config = dict(
    normalize_top_k=True,
    n_kv_head=1,
    norm_place='pre',
    positions='rope',
    tie_embeddings=False,
    init_std_qkv=0.0367,
    init_std_up=0.0367,
    lr=0.000679,
    grad_clip=1.0,
)
Below are experts of layer 6 (counted from 0) of a mixture-of-experts language model. Rows are named gate (a neuron's input weights, with its number), up (a neuron's input weights, with its number) and show model dimensions 0-191. Each number is 50 + 10 x the weight over its row's rms, rounded and kept within 0 to 99.
Before each expert's rows: "comes after" lists some tokens at least twice as common just before its tokens as in all text. This comes from a sample of Wikipedia text that the model never trained on. Tokens count by the router's weight.

# expert 2
comes after: ".", " to", " was", " and", ",", " is"
gate1:42 45 44 43 49 60 60 39 63 45 45 42 48 38 57 32 26 42 44 45 43 44 54 57 60 45 56 50 54 54 45 74 64 51 57 48 32 53 62 54 35 50 40 40 48 51 57 55 58 49 38 35 63 53 51 60 39 53 55 59 58 57 44 63 28 34 58 50 36 35 55 39 55 39 56 40 70 42 50 44 42 51 61 60 66 39 53 51 63 44 64 40 58 49 53 57 51 58 39 60 28 57 60 41 44 43 42 44 55 40 36 44 53 39 46 49 58 33 64 45 45 30 49 57 56 50 48 71 35 63 41 49 40 54 52 51 58 47 61 49 50 30 38 54 39 66 43 44 35 37 57 52 51 52 60 44 55 42 28 69 34 50 35 33 47 55 46 60 56 46 61 57 40 39 46 55 58 40 35 72 40 31 36 68 46 49 46 37 44 53 67 52
up1:62 39 71 40 62 49 65 48 34 40 61 70 46 40 38 27 46 51 55 58 36 50 54 51 43 59 43 49 65 46 28 57 64 47 44 40 46 48 54 33 72 34 42 53 54 70 59 52 53 24 57 45 39 52 46 75 37 47 63 56 51 51 59 40 39 44 53 44 39 48 44 53 44 37 53 53 53 52 57 53 51 36 57 65 59 55 49 48 42 48 48 43 55 36 47 60 76 51 45 46 46 56 55 35 39 42 42 64 38 46 49 63 81 56 48 58 51 34 60 37 37 39 49 49 57 59 37 48 54 60 25 44 47 58 48 50 54 54 54 66 42 40 46 42 66 48 46 46 49 48 45 59 47 27 35 47 52 49 47 55 49 62 44 47 40 56 33 46 55 64 60 50 58 53 38 48 43 49 58 54 41 46 37 48 31 41 46 35 66 66 51 47
gate2:55 43 35 61 49 65 37 47 64 44 31 34 38 61 48 55 47 47 62 51 46 51 46 44 49 71 57 58 42 57 39 69 45 54 48 27 50 53 63 48 37 53 37 51 41 34 63 55 48 67 60 39 62 53 55 48 67 40 47 47 56 45 46 42 60 56 54 45 45 52 59 44 67 50 72 53 37 49 42 37 55 48 56 49 61 52 43 49 50 49 24 60 31 49 58 45 48 47 45 59 81 63 29 23 66 61 58 42 58 46 51 46 51 49 58 44 45 48 54 57 53 34 44 43 43 33 44 57 40 52 41 56 35 53 53 57 35 44 64 31 25 56 46 53 58 47 43 36 37 48 36 63 47 47 44 39 35 62 50 57 43 55 53 64 34 52 35 53 59 33 52 55 47 57 45 49 45 60 63 55 46 31 59 56 53 70 48 49 61 49 50 45
up2:49 46 44 17 54 56 51 51 57 46 44 52 44 24 32 50 55 52 43 55 44 51 40 51 47 66 59 31 29 38 49 59 40 49 60 56 61 52 60 49 50 55 52 49 65 54 68 43 48 33 49 57 45 56 56 48 49 56 38 35 39 52 42 46 58 30 53 54 62 30 50 44 57 45 55 66 51 47 29 39 49 57 56 47 34 53 53 67 64 73 41 61 80 60 41 59 35 45 58 72 44 50 49 40 47 32 65 55 48 45 50 58 45 61 37 40 70 33 42 48 44 53 52 43 35 57 57 41 64 45 43 54 45 48 49 53 29 48 45 47 53 45 35 40 41 48 43 49 69 54 49 47 64 45 39 47 58 42 52 44 45 41 66 39 48 50 49 51 49 59 63 55 39 44 47 48 42 61 54 41 58 78 52 44 56 30 48 53 54 54 65 58
gate3:69 45 53 55 53 61 55 72 43 42 58 59 45 36 39 50 58 47 60 47 44 43 78 42 35 41 44 55 55 45 56 43 67 47 43 39 64 50 60 48 42 38 33 29 65 57 42 53 49 44 39 50 57 39 68 55 44 45 50 59 43 43 43 35 41 41 49 51 46 53 49 62 51 41 58 58 61 68 55 50 51 38 57 53 68 49 44 57 37 58 28 37 38 59 47 45 49 43 49 61 64 41 37 28 70 43 35 65 58 49 47 37 56 50 42 38 40 40 35 37 39 43 50 60 63 54 37 51 38 42 54 41 44 56 48 54 57 62 39 48 60 75 73 58 48 50 40 50 48 53 49 53 45 48 54 49 45 63 38 55 51 55 36 72 53 41 52 44 67 68 51 46 47 55 47 53 44 50 43 71 49 43 52 49 26 61 65 46 64 49 70 43
up3:57 51 54 61 56 46 64 66 45 56 65 35 47 54 59 54 46 56 39 53 69 51 43 53 53 53 34 48 58 31 56 54 62 50 51 42 53 57 68 48 46 33 44 55 65 41 47 61 47 42 68 45 53 41 48 51 40 34 45 61 67 59 53 47 58 44 66 53 54 18 36 52 48 75 45 34 39 65 38 73 72 45 62 48 64 30 56 43 48 43 38 41 50 59 59 46 47 69 53 34 54 58 67 50 57 35 39 51 50 51 69 49 43 44 43 57 33 64 62 54 46 45 44 35 51 49 53 44 55 53 62 38 56 50 53 47 50 49 37 53 69 37 54 50 65 65 45 46 50 57 32 48 58 52 56 46 53 44 67 53 48 52 55 57 61 43 51 50 77 63 49 55 59 66 40 50 61 61 39 66 60 39 51 42 48 58 56 48 64 35 46 41
gate4:39 60 36 53 40 51 60 57 56 52 74 51 43 58 40 66 50 62 47 46 40 30 62 62 59 53 56 41 34 52 46 54 54 50 48 49 47 57 52 47 45 73 43 51 50 60 48 62 49 32 58 39 47 23 75 62 59 39 34 49 48 64 52 54 26 45 64 47 63 56 52 48 64 68 30 48 57 61 38 59 47 45 46 51 38 44 52 56 53 59 48 46 51 54 27 56 51 54 56 30 41 59 42 53 45 49 49 51 47 38 55 69 47 50 67 54 51 51 48 48 47 47 47 32 37 58 38 29 34 40 56 50 49 65 41 58 58 60 55 44 53 47 38 42 20 52 52 48 57 32 67 46 24 58 42 42 43 43 70 49 60 47 49 37 31 55 51 44 47 56 41 58 52 28 48 62 58 55 60 59 47 45 59 55 63 43 43 52 43 54 53 48
up4:65 63 58 60 55 55 38 41 50 60 35 51 41 33 62 34 58 66 39 50 60 48 39 56 69 45 48 50 50 58 31 53 59 55 49 60 54 59 47 69 59 50 59 66 46 23 56 61 56 54 46 46 54 60 45 65 54 35 62 62 56 47 54 36 72 52 43 55 56 38 54 52 34 48 42 66 40 60 61 44 49 55 48 35 38 49 55 55 54 47 60 53 43 45 56 56 39 46 45 58 83 46 50 59 37 44 45 43 46 71 63 29 39 46 30 46 62 38 57 66 48 67 55 58 49 42 58 46 54 47 36 49 52 56 52 51 57 57 51 51 42 57 64 56 65 71 36 48 39 73 43 49 70 50 56 67 50 52 48 69 57 64 53 64 56 59 52 45 40 34 45 47 43 55 50 45 40 38 38 44 46 34 55 41 47 55 56 44 55 36 56 45

# expert 3
comes after: " |", " the", " ", "|", " The", " F"
gate1:65 48 34 71 49 71 40 53 48 58 58 53 61 44 56 36 48 47 36 47 48 35 49 54 56 54 47 56 52 51 55 63 41 24 51 65 57 58 82 56 46 46 47 40 38 29 38 54 71 60 53 43 65 34 38 46 45 38 41 40 59 49 43 60 56 61 59 51 59 43 57 43 52 44 48 53 27 42 46 50 39 50 48 47 47 38 49 39 55 48 51 55 42 41 57 51 52 42 53 49 33 38 59 57 66 60 61 42 57 40 54 39 42 57 59 61 42 56 36 52 43 37 54 31 51 38 48 77 58 46 62 49 46 57 64 35 57 46 48 35 38 45 51 64 45 36 57 48 68 30 25 61 39 61 42 48 59 56 38 64 46 52 50 59 54 47 45 59 50 65 49 47 52 40 55 53 75 36 48 58 38 66 42 46 48 48 57 59 60 50 44 37
up1:70 41 29 59 53 55 56 63 60 52 28 64 46 51 77 51 59 45 26 49 46 43 51 67 57 66 54 48 55 54 51 53 54 49 42 39 39 68 31 49 53 51 60 63 37 60 57 71 42 55 66 57 41 56 35 61 70 47 59 53 48 44 56 32 55 53 43 33 49 52 58 50 36 67 41 44 48 50 69 59 59 57 63 40 39 44 52 50 46 45 64 57 34 50 48 49 54 51 52 25 45 59 49 55 45 47 44 57 44 53 51 38 71 55 49 57 56 37 36 52 64 58 42 71 49 41 45 50 49 43 50 54 61 31 52 68 56 41 52 35 49 53 44 50 48 47 53 48 41 61 41 54 71 41 66 53 50 49 45 67 64 37 57 44 68 57 39 42 34 48 43 47 52 63 63 30 42 47 56 56 49 44 63 48 65 54 48 51 41 63 39 61
gate2:42 32 41 57 52 64 55 40 57 37 50 34 43 41 72 47 68 50 73 53 35 47 29 46 58 61 40 45 61 54 31 55 45 50 55 52 43 64 55 30 69 44 61 29 62 44 53 61 42 43 52 60 57 52 76 50 70 60 56 57 63 62 55 37 37 48 64 59 47 47 53 40 40 40 48 35 50 44 45 58 60 37 52 44 55 43 60 41 34 56 43 53 64 36 41 67 56 51 65 47 50 44 44 51 58 68 29 30 55 44 56 55 53 45 38 54 36 55 51 49 44 57 54 50 55 41 49 50 60 49 42 49 44 53 51 54 64 49 49 57 50 37 69 53 45 60 47 47 36 48 48 53 53 47 71 53 49 74 57 52 58 59 45 40 63 66 43 39 48 62 38 51 49 45 54 34 69 49 53 45 61 38 45 65 43 37 36 61 64 43 60 47
up2:36 21 21 53 64 58 39 48 36 57 39 55 30 61 60 47 52 61 52 54 41 37 43 47 47 37 49 49 61 43 41 57 53 45 56 48 53 61 59 39 50 43 52 44 47 56 50 57 59 49 51 41 29 62 53 63 66 59 59 46 59 67 47 42 50 64 47 49 46 44 48 33 60 41 58 49 59 46 57 54 55 41 52 53 35 45 41 41 48 46 70 19 51 34 57 67 48 48 49 45 39 62 64 67 44 67 58 47 48 44 64 51 45 55 57 45 54 50 68 50 74 31 50 45 47 61 52 62 57 59 42 50 54 47 32 50 61 55 53 51 45 47 54 46 40 45 45 43 40 35 43 61 47 31 51 58 45 41 68 58 56 69 53 37 53 36 57 30 50 57 65 67 39 50 57 37 47 55 47 44 65 70 44 48 53 30 40 48 38 46 45 48
gate3:41 39 44 60 68 50 58 52 51 43 67 55 42 46 50 59 44 37 54 40 56 57 42 53 57 43 49 50 47 61 61 55 30 37 54 49 51 48 48 54 65 53 58 57 59 61 69 39 43 68 39 48 41 32 60 57 38 45 32 59 26 52 62 50 54 41 56 47 62 60 40 44 67 39 61 35 52 39 65 35 17 47 54 46 51 32 44 68 47 34 47 48 50 68 58 40 48 58 55 39 57 61 51 50 59 40 64 53 30 44 53 61 47 40 48 63 71 54 47 56 45 50 62 62 39 50 52 53 44 47 62 62 59 47 49 44 59 50 65 46 58 66 58 52 43 41 31 65 50 48 49 56 32 66 44 46 44 53 57 57 44 54 55 49 47 66 49 49 63 55 56 50 52 29 57 65 64 53 63 33 61 54 56 72 66 31 44 53 54 55 54 62
up3:46 45 54 46 63 56 63 74 35 43 64 69 49 44 43 58 46 42 64 56 54 42 55 75 68 58 45 47 39 55 35 67 53 56 46 58 40 41 42 55 43 46 35 46 46 52 41 65 47 55 48 44 49 61 62 52 38 57 36 65 51 18 50 38 50 58 46 33 56 37 44 36 52 57 41 47 50 48 57 43 64 63 64 42 49 51 46 46 56 48 49 38 35 65 51 44 52 38 56 51 57 59 60 40 49 62 55 36 59 52 51 40 55 49 40 32 32 41 43 49 71 38 39 50 52 56 52 41 39 40 50 46 55 69 57 60 42 52 42 60 50 47 72 50 65 56 30 67 34 68 41 43 49 36 51 61 44 41 53 37 49 40 56 50 60 50 49 56 57 36 36 46 61 43 36 59 40 44 61 45 64 46 67 36 45 68 37 38 54 57 45 48
gate4:52 49 44 40 45 20 52 45 57 43 49 36 59 59 42 39 44 50 46 41 38 45 60 52 38 42 39 37 36 43 39 47 50 57 45 73 50 63 44 64 52 42 55 52 65 57 47 61 50 57 38 40 44 61 64 42 43 47 40 33 52 57 36 56 50 57 61 49 51 43 57 52 48 43 56 29 42 43 63 48 47 52 51 49 53 47 34 53 49 50 37 52 46 65 53 50 50 49 46 27 68 60 57 41 52 61 53 25 43 47 57 58 45 47 51 42 45 49 57 51 47 43 54 38 23 49 45 50 44 29 46 65 45 65 86 44 71 29 43 56 39 60 49 51 51 58 44 63 55 50 45 57 46 54 63 49 60 49 48 49 58 44 51 60 70 38 52 50 78 69 55 56 53 38 45 55 76 56 58 37 46 41 52 54 37 39 38 65 52 46 35 49
up4:45 35 59 51 34 58 64 45 47 52 38 85 45 41 41 31 60 54 42 61 57 51 50 37 69 67 59 55 47 30 54 65 57 37 52 47 36 43 55 58 40 50 48 24 61 44 58 53 55 62 34 45 57 50 44 58 50 32 53 37 57 69 55 40 48 40 57 74 51 64 49 49 27 59 51 51 64 45 43 47 56 58 66 62 60 39 53 34 67 41 49 34 50 55 33 55 61 67 42 60 46 37 50 52 72 49 61 54 46 47 62 64 63 35 55 47 47 64 49 47 35 55 56 42 51 41 62 55 49 54 49 41 48 48 39 45 47 49 48 58 46 57 40 36 47 62 38 68 50 44 36 47 52 47 58 48 65 46 57 43 44 48 53 38 52 57 51 52 41 54 54 53 48 58 60 47 42 45 31 36 30 40 62 48 52 37 51 29 44 51 51 51

# expert 8
comes after: "-", " ", " in", " of", " the", "\n"
gate1:52 66 51 61 50 51 37 45 59 61 50 41 57 39 50 69 52 42 58 61 42 48 56 53 42 53 53 42 51 55 48 42 53 65 44 61 60 40 60 57 45 50 39 53 30 50 36 84 56 33 47 44 53 52 48 35 51 54 52 67 50 52 61 31 33 53 49 41 62 55 68 46 42 50 48 67 51 43 55 45 75 55 52 46 51 52 60 51 56 52 43 62 57 60 47 47 62 41 67 50 46 37 35 39 51 60 45 46 49 49 57 32 55 63 59 52 40 39 38 56 44 52 53 66 54 38 54 46 46 42 14 28 72 57 49 56 39 61 32 51 49 56 52 52 55 50 53 51 39 74 33 29 50 51 38 56 53 68 53 36 60 57 55 63 39 63 41 41 50 62 51 42 50 41 48 51 55 47 46 58 58 75 46 59 49 56 46 64 44 47 38 36
up1:57 46 53 45 37 47 71 44 55 45 63 53 59 58 59 45 62 51 47 59 56 42 47 65 68 52 36 49 53 52 53 50 70 46 44 55 51 57 39 64 35 55 41 53 61 69 51 30 45 45 63 60 50 47 42 66 40 54 42 44 79 44 44 52 34 21 50 57 47 50 37 47 54 52 66 37 48 56 59 50 56 52 47 53 44 41 44 41 59 57 57 45 62 37 38 45 40 33 31 44 47 28 56 56 53 61 63 46 50 42 52 30 44 55 50 50 39 47 63 49 41 57 74 41 50 55 44 43 55 40 56 62 49 42 45 54 55 49 51 50 38 72 35 34 51 54 53 55 63 46 60 57 53 52 46 49 44 47 49 67 51 44 57 44 46 56 65 52 39 48 65 37 48 44 66 49 39 51 56 62 45 57 40 53 29 43 50 30 24 26 29 61
gate2:51 42 60 45 42 60 43 41 32 55 44 54 54 50 42 39 43 57 37 57 48 37 36 54 42 43 47 46 47 52 55 51 31 56 55 40 45 61 46 61 57 57 57 36 58 59 71 49 43 48 63 56 48 53 41 51 50 61 58 51 40 46 58 39 53 67 60 48 68 41 69 79 45 42 37 51 41 62 40 58 65 40 57 53 50 68 51 53 55 53 54 58 41 54 55 59 61 61 33 55 49 55 41 53 66 42 33 35 50 36 55 65 69 66 56 33 50 65 61 47 33 33 49 30 56 51 58 40 61 49 54 65 60 68 43 78 41 50 44 47 37 32 56 54 58 59 66 49 46 50 66 49 59 34 51 65 54 38 58 52 39 50 45 55 47 62 50 39 56 68 33 56 64 61 40 39 42 64 55 33 39 43 55 41 51 50 49 45 52 41 39 51
up2:42 60 55 41 45 49 57 62 55 49 56 44 53 52 67 55 52 45 46 29 65 42 50 44 38 48 67 53 48 57 58 32 58 38 52 49 63 47 67 52 51 53 44 42 57 44 51 27 51 42 57 46 40 53 53 52 47 56 54 40 54 48 53 43 70 55 37 54 62 51 63 58 54 74 39 70 64 51 64 51 41 47 44 47 50 44 34 72 64 49 47 50 46 41 50 44 38 48 39 37 63 59 60 53 40 41 44 28 48 40 42 55 48 38 63 54 69 35 56 64 52 52 48 48 52 42 60 39 52 53 60 44 29 53 53 45 31 32 59 50 65 31 50 71 46 46 41 28 67 41 44 74 38 45 59 51 60 51 56 53 50 49 45 44 41 51 40 45 44 59 45 46 52 31 39 47 50 45 59 38 56 31 67 42 61 46 62 82 37 48 51 52
gate3:34 49 66 54 42 55 53 68 52 52 32 53 53 55 54 51 47 55 58 61 49 56 41 60 60 60 50 60 55 33 65 50 44 39 54 39 67 42 40 63 41 51 50 51 45 44 51 46 61 56 48 50 44 57 50 60 45 42 37 39 52 57 68 65 53 35 57 40 73 66 38 49 65 33 57 65 43 64 45 44 22 58 45 56 60 44 73 59 50 54 57 50 61 56 60 49 53 41 60 63 54 33 56 33 34 36 50 67 51 52 42 50 28 65 51 58 51 49 43 60 41 56 28 43 51 58 40 49 38 48 50 56 55 50 49 37 32 29 51 44 43 38 49 76 41 44 49 52 43 19 54 52 45 63 51 50 53 50 57 50 39 26 54 62 43 52 44 49 46 65 55 52 51 44 65 65 39 45 37 43 38 38 43 47 54 39 61 47 62 46 51 52
up3:37 52 61 59 54 54 61 45 54 66 53 58 46 55 43 63 43 50 53 53 53 54 53 52 50 47 34 41 54 55 54 65 66 51 58 58 50 62 59 51 59 50 56 65 41 39 59 63 49 39 48 50 44 56 36 41 34 19 45 67 58 46 67 52 58 52 55 53 45 47 44 47 49 45 57 51 31 57 50 64 26 71 47 48 32 43 45 42 53 56 51 46 59 51 39 44 41 48 68 57 58 41 66 47 45 32 44 71 38 52 65 51 42 55 47 53 58 58 43 52 63 56 52 32 51 47 50 48 50 39 59 29 46 64 41 14 54 47 49 56 51 54 54 60 62 36 64 52 39 44 40 41 54 53 64 40 48 35 53 59 45 44 45 75 52 57 50 39 33 63 55 55 40 33 84 53 51 38 56 43 49 51 45 55 61 53 36 57 59 32 50 57
gate4:35 56 48 53 50 59 53 48 46 34 68 48 45 44 59 61 57 45 35 36 53 51 60 39 58 77 52 74 48 29 54 58 47 47 55 52 54 44 45 53 55 53 47 35 50 61 57 62 53 43 57 47 58 60 61 43 42 59 44 46 60 44 53 44 34 36 80 58 57 38 49 52 39 27 63 60 62 34 30 64 50 62 47 63 32 38 46 46 71 47 51 70 48 41 60 45 37 62 35 48 49 35 45 57 67 43 42 40 58 45 52 54 46 51 55 51 52 48 55 28 42 55 60 32 48 50 46 46 43 48 57 47 39 55 40 55 38 61 60 68 45 49 79 63 52 52 54 67 44 42 47 30 56 61 46 42 49 59 47 68 46 66 48 59 46 51 53 62 48 46 58 56 38 39 53 65 46 44 44 52 34 40 48 57 52 50 52 36 59 39 65 56
up4:57 66 46 51 46 40 36 48 59 65 54 35 55 47 42 49 72 54 57 46 56 56 47 63 58 47 45 48 45 51 45 51 44 45 49 51 43 41 68 59 52 57 53 68 61 24 51 48 51 50 36 54 51 46 58 50 47 46 51 47 80 54 40 64 65 42 49 54 37 41 55 43 60 59 62 39 45 63 49 87 50 50 40 31 51 62 46 57 46 27 39 47 50 31 49 37 48 35 42 43 41 28 44 52 46 52 68 42 39 62 59 60 46 47 57 48 74 69 38 61 40 49 64 55 63 52 44 49 53 42 44 56 68 35 47 34 49 50 55 52 57 62 44 64 42 49 55 48 49 63 60 53 46 64 50 62 63 53 50 46 52 44 53 62 40 67 47 58 44 54 51 47 57 55 29 72 57 41 45 27 40 61 57 45 39 67 45 58 51 50 51 43

# expert 1
comes after: "1", "0", "9", "2", "8", "–"
gate1:50 67 50 42 60 52 43 63 48 67 40 37 51 57 54 42 55 63 59 52 39 58 58 48 51 52 24 52 56 51 47 47 65 42 35 75 42 48 64 52 52 51 61 50 54 46 60 54 36 51 44 43 47 28 78 45 61 43 57 53 56 59 51 51 46 39 48 21 54 37 53 47 37 52 54 48 61 63 39 58 63 44 64 53 40 46 53 47 45 31 42 46 47 43 52 45 40 41 47 48 59 51 51 60 59 62 45 46 47 53 52 33 42 44 56 63 56 54 52 58 27 16 65 57 34 59 59 42 45 46 38 53 75 57 55 64 44 65 51 48 41 57 48 51 57 39 50 69 48 47 41 46 23 50 36 49 57 40 54 46 44 54 55 53 55 54 47 54 43 69 56 50 54 56 42 57 53 38 46 64 49 60 56 53 45 45 23 54 33 55 36 34
up1:44 40 45 54 54 43 50 60 36 57 38 52 47 32 56 51 55 54 59 70 44 46 44 51 40 59 40 47 40 53 78 52 77 41 43 50 51 41 31 60 49 44 57 32 59 71 52 47 51 37 25 50 42 66 61 55 42 32 50 45 38 51 40 36 53 40 45 51 58 33 62 53 40 34 48 50 46 49 38 69 48 48 51 52 32 52 38 33 50 55 47 65 58 55 55 40 24 48 55 58 53 44 44 60 50 39 54 62 34 37 46 73 36 51 39 51 64 33 43 35 49 50 73 55 40 53 50 33 57 57 60 57 69 57 58 46 62 49 54 61 41 49 44 57 61 30 59 36 49 66 54 51 40 54 62 38 56 53 55 51 60 36 44 57 49 65 54 51 50 50 49 47 60 43 39 55 45 56 49 37 47 63 70 47 35 53 44 51 44 55 51 51
gate2:64 48 45 63 43 45 41 51 57 52 55 57 45 39 49 31 54 64 33 45 38 37 43 54 44 54 59 48 42 43 36 52 47 39 39 56 61 62 46 59 41 50 56 48 37 59 66 53 47 40 47 42 35 34 60 59 47 40 59 46 50 38 52 58 51 31 39 51 61 48 41 47 71 59 63 38 47 45 26 35 50 49 80 54 62 47 56 54 47 51 52 52 50 57 45 47 55 49 35 44 35 45 35 51 68 50 62 33 64 52 28 46 37 56 33 65 66 52 47 51 25 50 46 53 57 54 62 50 44 44 45 61 67 52 46 47 49 61 63 41 55 62 51 46 37 34 32 37 51 57 41 57 63 51 43 57 59 41 57 32 50 36 42 50 44 56 47 60 71 81 47 56 37 63 38 52 59 46 48 52 35 64 50 33 62 51 46 52 50 48 46 46
up2:62 46 33 46 55 45 58 42 54 53 57 32 53 55 41 35 48 55 49 56 52 55 43 55 46 57 70 60 51 35 51 63 55 61 59 46 48 46 42 52 35 48 45 58 52 63 45 53 39 71 48 73 62 63 47 39 38 34 47 57 43 44 45 64 52 43 40 32 43 71 54 54 55 48 61 44 56 31 46 38 59 36 56 54 64 60 46 44 51 74 47 55 54 49 54 43 44 53 47 50 53 39 37 51 49 39 44 70 56 54 47 67 28 38 33 44 55 40 41 34 35 42 46 49 65 52 65 55 41 47 57 46 58 48 34 52 49 44 43 51 29 59 45 40 53 40 26 58 56 72 59 45 52 42 49 32 54 52 36 43 50 47 23 43 51 55 47 58 44 65 40 47 47 51 18 70 31 56 52 49 51 39 39 49 49 57 49 49 44 57 44 58
gate3:47 37 47 44 58 42 31 42 43 45 45 48 43 44 36 54 41 41 58 37 44 57 68 52 54 70 39 54 36 40 46 64 40 60 41 69 63 58 48 55 49 57 44 62 38 44 58 61 54 44 49 50 54 47 54 36 46 40 62 47 57 66 51 46 55 44 61 63 21 64 36 55 49 50 53 26 59 70 28 66 60 47 55 43 51 42 59 49 32 55 44 53 50 43 44 33 59 36 61 47 40 51 59 44 60 54 41 45 54 37 65 63 39 46 55 72 44 50 50 48 40 51 56 49 50 44 49 70 50 43 53 48 78 46 47 53 50 51 74 54 60 32 62 49 62 57 61 50 32 45 56 40 49 48 53 43 56 58 48 33 29 48 57 56 60 56 39 44 61 47 59 41 41 60 51 56 60 39 54 33 44 54 34 61 50 40 41 35 63 48 38 70
up3:52 51 39 52 51 41 41 49 39 39 53 41 57 49 61 64 48 50 57 46 60 56 50 56 45 54 54 61 43 66 51 61 33 41 45 53 51 40 42 59 50 32 59 44 53 68 37 51 30 54 57 57 58 65 47 62 41 60 49 49 37 65 45 58 48 51 38 60 56 41 59 38 53 46 40 51 63 45 51 25 57 33 56 62 46 62 55 70 45 32 48 44 49 53 45 44 60 48 39 45 61 46 70 49 61 41 46 35 32 56 62 44 52 49 39 43 75 56 61 52 40 38 51 43 58 47 57 47 50 55 54 52 39 63 55 43 43 53 28 36 50 66 50 42 45 57 35 50 48 49 56 48 57 45 67 59 78 58 44 70 57 64 40 52 46 53 28 48 65 47 54 41 56 60 54 69 45 40 49 64 32 50 41 31 54 58 25 28 61 37 43 50
gate4:26 57 47 55 39 52 38 51 38 47 53 43 58 52 47 61 61 42 61 51 57 58 58 58 56 66 61 47 76 57 48 39 60 53 42 51 55 58 78 52 62 44 45 56 62 55 51 61 63 36 44 63 44 54 51 50 56 39 44 42 48 56 43 57 38 56 53 54 47 41 41 48 46 45 49 68 55 48 62 51 52 30 43 55 67 35 34 49 66 58 43 44 46 45 37 70 55 40 41 42 55 49 70 43 57 36 56 29 29 51 51 51 46 55 45 47 52 58 52 37 55 57 39 37 44 43 45 77 50 58 37 48 48 38 61 48 61 54 54 63 46 48 70 49 42 36 47 27 49 25 34 47 58 57 37 64 51 56 58 54 48 54 37 46 72 60 44 64 40 45 54 64 56 67 66 52 69 47 51 60 42 46 60 44 44 57 39 72 48 46 43 43
up4:40 68 47 51 47 53 55 55 54 28 51 67 71 73 40 52 39 56 59 58 47 56 55 41 47 51 54 59 47 52 52 50 35 53 44 49 52 48 57 55 52 51 51 60 49 68 57 39 56 57 44 61 40 39 70 46 75 54 50 44 53 53 37 61 56 52 47 57 62 53 37 40 54 21 44 31 56 53 55 53 43 55 58 55 51 47 37 47 45 51 42 39 44 48 36 55 34 36 51 59 35 20 43 56 51 38 53 56 41 50 39 46 35 39 38 30 48 65 66 39 54 50 42 58 33 40 51 46 48 57 47 50 28 52 50 45 54 60 43 50 53 41 64 45 43 49 54 36 48 47 52 39 30 33 49 51 22 59 44 38 46 57 40 42 31 45 39 70 54 56 59 53 43 50 52 68 64 61 63 63 39 42 41 52 54 31 54 45 41 39 51 61